Below are experts of layer 3 (counted from 0) of a mixture-of-experts language model. Rows are named router (the router's row for the expert), down (a neuron's output weights, with its number) and show model dimensions 0-191. Each number is 128 + 32 x the weight over its row's rms, rounded and kept within 0 to 255. Numbers have three digits each.
Before each expert's rows: a language model's description of what the expert responds to. This comes from a sample of Wikipedia text that the model never trained on.

# expert 63
Content words and participles after articles or auxiliaries, such as based, located, site, found, potential, building, grown.
router:120115202153144240176155096156086117168118195103144156074075151127125085102172142126120147168116073098158084150127164095066113167088129134113172137108151105087160144174118087142133147139119136134118115150053124143105131091097077101142137161169107110127109078104106139136083074095168131151149162130109069088142099078146125153148104117155090112169176174063118099136119132134092065149089173179167064133130108132178113120088159114122080108122099092146091127127190138108140108115078123122158120108105126150167144080136145133096151044180161127141154124085131133162156146166120094085
down0:114055128145089070136127162099215127156113105134108119132108188116167126169127200109142114143151058130136136129126134213095149112115144134117112125096176133059161054174122175165124089109143102091163112122162119159086099112159145126130143125143098105155099148041118134148113165106093172128079122164119121147079147143119097185093120162144105116136130095152113155117137123079129124157103170152065116203106129075110064117126116122167172122143144152124070146148157081131089136144172132067134076095144133073084134141168163076116120136162094081120155128129136120236125111135083120130
down1:127137202120141144140170115063135108140176135081138078050159125204131144087150063095136150120079150145139058162164106189158142153083148091120110102104171123105101100144158172142095182157117142178095098155115167154166079112122128105111105114106132147106202157102104095142134091102142089146077117203132126138033086095160155150180130070132112159118135097119090108136127161115101093141126107103132143120151137156115171144123137127107124121170118088149075156133148115122110083137110143139161059146100138114126143116218091065141144139171086167146134115144141100059180153104151146174
down2:151126096130143098086124121145121135187107078113105077092103101116143117146119094114102157154180106152135127118122068149118116115115126170145122159119143153176136095174164112144144137110103131075130130164088125121178153116095120102171110186148111057119154090118159077145156069082125095156075141114194120097151122091125142113135141154087123149127157103118092153176110095182161089158145115140167115135116079158051114190158088104099124134203109090205149114155125153142126154111109118055119141141098118123035161113103186135086121153164161118119162168164219079174152206134138073143
down3:116127160150164122179126090128116164133112093088145112155123098114087144105151141128209159128115122110084069144149171196167171146109121079034146127171145122150068144117090154095110143095176129085103199096112162070125164115105103134063092140089128130125119111104119116117121140154103175180100144149102088134105135107163102138111147114088196102096053125123156098128098160117113102137124106073106086163107165143088152139172144113148147104165136098112179174088106116115168097134112098176188105121112137105197152150158104091126126069124121183138205059079113102102144115077093082133
down4:109131095104070122122107092153146130104100102094118064148129140151184094120138179050139159108093108093117089167194090129148107130158137127153126100127122117113176144137092126143153098184148120131151137146210132113133116071154097145128160121164155101098068070149146136126123162133077104163105161115114135173111144089156116151106129076165192090164157095142196136138124136135143139124142147106174119113139035120121171141150137092080066091107152137170176146135187087136181067167150156098070170104083140139062127144100134165104164170151183149082111128134177072119100133114149195086
down5:139121135073135165110089114114176170170096147059136130146103136134104107194137137114112131161174122163139134150122133122125146112142180191143157120087133098054146104166058127079130136102143118171095156157144110129075145118118115128098120176099115126123093101063146091164120122137095169044154131095042073172107058107151119098123106165108122119199151163087109195076191111083138101153094171147115161112166106108133112093099147135137124064108182134141070098119160143141120081140059139124088145158121106136156109128142151151048133161060113107077106134138143108127124133098152079093
down6:125125016135157098093106134111108075091131182149106116156069113075051113076104144143163103108091151135105096114172173120142055105168138096106103136104095118111144149099130158177128101142128169049112161074083103104170092083167100130160110116137104136157181111119100175109155092122122064127175136156137093123109076154079157092168133119113136136145141097094119116133045064104157072177109150100190076085143168116076156146102077153150148161138167118140152169157157124102110193151136114140134111137131156187128106134090167136105151091109108134131100115134118120184138177136107126148
down7:106122138095123094209084108164158136118079155152150138126120165147181149157117127158125097168153101196145187149108120121129105124156177101101132125085175115129116190107134133079137103125120101160111121110065144155113136180127159141085102120134105115113141135110153128118190175203126107202118111096149154154114129122172112135132023132164079139114147085139157090133112100094218107156070080137114123131117111075147139074134082126123156115170150218125120174096138166111099145142179178067156131163086179112129136163107164146129111096138120148119211137127128141130120079194077119144
down8:156187070148130135145109107131127135163154134100198171119137111097089194125167161137136131168137141129152167180116103101152147086103134100133143159131159125158087126115182119132150166060104109130084122133151109104112084149122115141163168138134135072110143153215123138130166067134159148203164117105149137107181084091125118089133065111176060142107129092095160150048111151145160074157113076093164127142114197140177097117108078112093106111173119127089111121092116205107138104106083079117125180163127130138168099122098041152135123117119154118163124099133086143105083085101062135115
down9:119184073120151098115102142185105116078117145125189132160121136091140136147116129123106151135116130140123105099089130139135170059148059078130112186150148100135159113183149132156127104123166117089160095158148140133107131084165141072101126076170185142149129163171138129137095155220153084143179144105135097185159141166096197107141089206112131141127162154040161111107139129133133147095082151104114096114168095073081151125136123110123143156094127076136148114158148162139132118136165123124169166111078069139199122106093219126121104105137106180132112068191093157139133141177084143123
down10:137060160127134162104171161098149192153102091143157098114141124126091190164072176087185141137135131137103100195140132173159126128104161104138140041148092127142123092152095193110135094118170134169111165113138103090143105144182120148093098128151084139110109173170149145122070101159116149083169129092083110089075133123149144129069098173171145140105120146156061176047140164085078107126165171121129178143123137157079115145137190168147130183075188090105113126147109153135176144117145162150160132135081069048096126119142104131091121167098110142115107130145142119094086140134141100110
down11:087178156148084149100120150106161070132137140110134158111129121119098177136080137130124175179149132163180079160160136103140138099127108155083143124127152117108156147170106099148098171131068152104165175109096135149118138141142144179109141089178094168169113100126115162113133135106115105137101136044144166100095117101065199167120079087121114030164178168156129059127155118122098148168115133155153095103104129140170118110146154175175073145150112141101113170150117125101161084121093121149170147172164086098181174117047095172097124101151082164132128164060116078133093109121134206099
down12:108119139107127163069120170074145131058076175094121094120122167082083149156126144119142131165140094147112150114131170095088115119110169151079175130169096166130126185172092083144109115097104122101155145126115161068083123222125179107080115110192095136158147139118161105162118176126086061115139102108131141104161145130139165131084128094118172143100134063142118048143135175111180122179112170141128131099066109105103065124100123162136163122121120088147133159140207142162130131125150158124178118137171142110117136142109111102064137097075142134127176112150211144157123114171157208138
down13:202108134134170074086120129132126134170129081114121156174044069108181127157145037108103122162121112082130119107127186119120184103119157156106138114182091101125144146158122090138191095108102132082120142167091143122158088150150142159142098135135140137140134074092164083154128119144130138177137131146138148119101097137150214137118143082085155126054110183092163143162114112135116105158169119120077124134161139155120142206131113094147139078095149147159156145165153144144108175109115076171084152101156072139111155142135108089104191136102070146178044106158161069179168117134135112140
down14:136145117130074197140128136086088105124077060113177053117155155125115132132092104098136144117134129151109155157130065118096064138138145122149135132153134127116133098173096089108077147092092167081174183096123157109117207179138161145081162140137129097124147167101153153136104130139117150161223135104118147077106046117167135135165130125154135160062177153173121102082118176151219102133136196120158088110151116145153177134151104129100115160128123148116121170115158127121107141092115097082118114142108103152149235172121105130094082181146135155128174141132109145121083091181127112092
down15:089097075189129051132085158139148159121094083107156068106239138123137132064113155138098072115138133108101108119122082138118089061147113136134147125090097170052097163176127131111184075169142160160155070134167090121143106111118182156137151144119153176131134136153106089116120136111139112121086169120139160138165129179171104129147134170167122131112125135154116118135162104125116140092085083187129147093166051120193191139125196179142124116114158130140111132155105070145124103096127142126069146200184151134122121107110132118084154193115202127111124135129124157143123171167148142121
down16:193222176120136137125141119148049129153066122163128102164119164185123154128169116135143145093113139131161196091114156115091087155123165074157132156089139108175118139102165151128077172133118153097121157134083079144141110143084147108124133137061123116121155081130165186116115097136115108099159079179127184121147165159187111108097138194146146112115146137124154093072076097140090107135115112112123156112092154130102096107102115159124141145060114158176094116083161124168075134125135111139134109144153066115177145144136073155088135076112190112217107112151159101105071092110119058148
down17:139158128145115159055088106096115171161149141150098114143125168126105118166097081179154127116120147158144162111135100152147118070125167158118140092182131092146108134111168151090186060060128179133098109170110135088126115201088106075174106086094099147154107093085148148119082059113060171067092178117149134114140160145158169160173102093145113157197109151184147110156120091136162124127101107160142113098188167055137103180181110135099126166103082121144131119100157149115099110148169216139115164088109104134099138151164116135128165059124129144143095104145173117120108161084124138145
down18:149099097122144109153179127079104133066135095089150143126112187168179119168073139091146167101145096121121119163155117146122160185107144153107156116120138148091137132145174118090103122159154161185138136152097123103113203111119129110096078116072102091168204109177090075115155119105110133073105092126135123128092140090128126175136119159113122134190171117174108157156185143151069065167113133143136112104141134165093174095101121126159127133125133129144118113139097113171121166159119158152105088118190141095151081130127197145088143099172102165148189118115248163163194145098173155189
down19:140133137116127152119138150120136170098198154142090159061145116141121104154117102158158060083067148173178161079103144137143117113147108092141130128146165101162112125124084137104137141088117122118109086066088107172066136184149109113165107148116123189099139142115125158101115169108136107099205154123146132154191160216156168145063116133141109091142157154134134108148135134167104074187136144100195108076178155168102186165127112141125138136169119099047123150168142109127095119174157111138137118085186176182115211137125175163121157123118129117128155126146057136141152161053118121098
down20:129177107135106116097101099072151137159110092149182164088163068132084162147123162114180098150150135098123112141103166097118111147109132129156163157161145125107124129156054145140146070088144109075171128121154054116074065116169124094153129054140161098122173132150153072090097095144144126142106121091078157104125110134131184159199097047159074113124099127116144133185116135138137052142162145156155137163146188159118103151152076126156159159148131137131133168146176184094152093110076153123095165136175139138104148179135127079094110099144151157122131128151128157166182139147070194067
down21:135143158129113131090174039083172103162159113175078099111121105080080173103108126158091152127150108096096162148161102117119162127192108177108152122118120085123136158094096099059107153143112116122108110156124124179092150151147134153119100171089097150110141085139101100118123117144071172159117118139081082135145093107097151165161131153130172148175050165131118131088108070080109204116128165175081126083070110132129121154116145116167075142103148140134125111117120134148103084145193168091120130192102130086145195100145131094089038131088106084148194125097117063100114093091145137122
down22:088070145121066118083098130181158072101097160168133149072145081142135142133142133126160137054164083140172139154137131105137116077151168129153060098187115133089183117137074140105122153129149126110073153108084138132113106152168160140118157108114175133148147110135187138129123149178109098174095160075165068140076094063144062115117133112125109118107104141148121081149116122157146145113098166119111166139121127116146131135134103130131078129071137125190149151187147177115079106146183147106111136177165114113149052124033174102109116111076150140179140179189091123148163080116152156160
down23:110126128135161163114126160107106127088087086162142156123090123149093174117175115108184084162125124063103059100129154116089166157082185126067169114179094139117122169117136120158089087150128153091152120153121113149117166130139151198090149136132132133122097196082129095109109166140132139126190096108093132096164174166134211109158128115091106104092144161166129102191082098098119121130169130145159171120168146155131109133036071208164104147136119164164155119111156097078102219189148165131109121091143111125143131150159147098138096159157130183140145101117116139144187118159125201133
down24:134123176139120152113060107114085128086073112074077137134128104179130111110234148152165131080183116137187144190078158086125113153155129099171165178145129177118144052092199133110123152139117154113164137212082112157121102128119152063139127116143144115179130098103121150162129114120141099109136116203149182112124145126127127132152131092171108094119118153113189098144131109158160107135109071151091136097145158101076181106219105135118080150130152115147149146130148209124119167151109161139146096093180107121128122173162194159118102121079138080132125147188111109113138143126119108103
down25:164097143148157164156074145146112166077176162170171169112138141145129149121163126059145125075106161036164130120142130163115115138124115164130081153083121131142193172114142080101088150144141181169133151111062101152173135084153137129155147166084149124130167122108048143122152156152106154135205063194113110151102090152162096130131146142093110098143094121145087075168104149091129112170098118093168119119165162129151156144099129136125048198089143086144143145109146153155178095141141154071162070133127112119156142112183125157135170135175130155068136108141129137093185141090153177155
down26:132097070136150205155092087158089138109219168101114142158151109123095173151136111102132096141132181116097093150112115147115125152134115186092081127097101162142114114132104138136141085094123095094096195093128143188162163084086121174083156145103097098073129085138111105097150141117132124140128112075072104086092088096169099098140174181082136170101151097142077097139148132144184102111088114118124093161097137158155131088133147134076085109176111219158119085160135207097125121090083098127137142132129133095112130103146138124114175106153136130187145129102082168188181138196129175149
down27:105131125072092104095109150094044130176109112132107105147140084069129118108083112130126146123088126163118136109174164149229116135170133159134180136143097157122131073095163110171118105152098086173170084104150124138145146100114088122151100133156109139086078065173111160129155081113156109193109108153119058116134149148127185143133084148088142165150103131104162186169071086160157138096098138117148139109116163154135061187088111105176112129146075127085173111149058123106191121094141134115139176173135139100120177188141069115106135130157087160121140055089090158124119119114126164124
down28:109128083155051140120134101097077063114104091164136139049139138137119087112137090132168140125109100161074190099176130145152101191142116123118166092075144122093126125097158119148149122189115180125140112169076074132092113146084106142163077132117165161145135136096112142118159121240108111100103135121133107150156109142157060128125165150121125183184092082115144166115129163110128070119132147177130096125077112119188152178123186118119064197119161095095124154054137124096159097095109078042096164113153115113114145115126159154142156127151124102115165128177105089131104110101114127112
down29:111159153151139116154121157141090114202151076131110080125135182100134070153118189146159069132128193080128123166157137132146102160165142099150138112165092148090098093089103128140067136096157118107099059162147179171169119164089148113106087097186102130118129109097142137089147146142065094101099136130126104121109132185088117089138097127102092186181079143142122154133089155083117146118185145163112168140133137083117093205105150128108147173123065155147112104105087140104123118150164176214129206123183184144130098112139108077133155103156122123091118099133164088084144166108183157096
down30:050127143134044149184125075117178108146156146189137189155088157101118204163079174111078106168135116116139124075115129098163118119133173181174121136111135104105158092112083202158079093161097195149102132111130120107038185165138150158137155141186109113106100095091148089152140160097083139142125055145123175114124154142143082120125109144097126108130115123101073144127139159196181104146109135090114126085075096128120125144128077172109146121158137132133106170174115085119138154120127187147126110136131138105127191112125133127139074139142131111107136177112154128159113111227146152116
down31:132092095071160100112171124120112115116141115102138081167106168133160078135123180090108165031146123127106078124105154127101089126122174114126087160130106159066101165122135118136121133148144118122162115139160200113127152097078088185104122115161100166139160092192071192121125124154138180144159163158133110134130097123131121163198193113136091151174131035176128092132159128056102145144105129086127082080094148112143166117126171088192106088099131104157146137064107078112139152088119110154105110185134139141150093110136101189156104193098099131123135084155111123165174140079113149170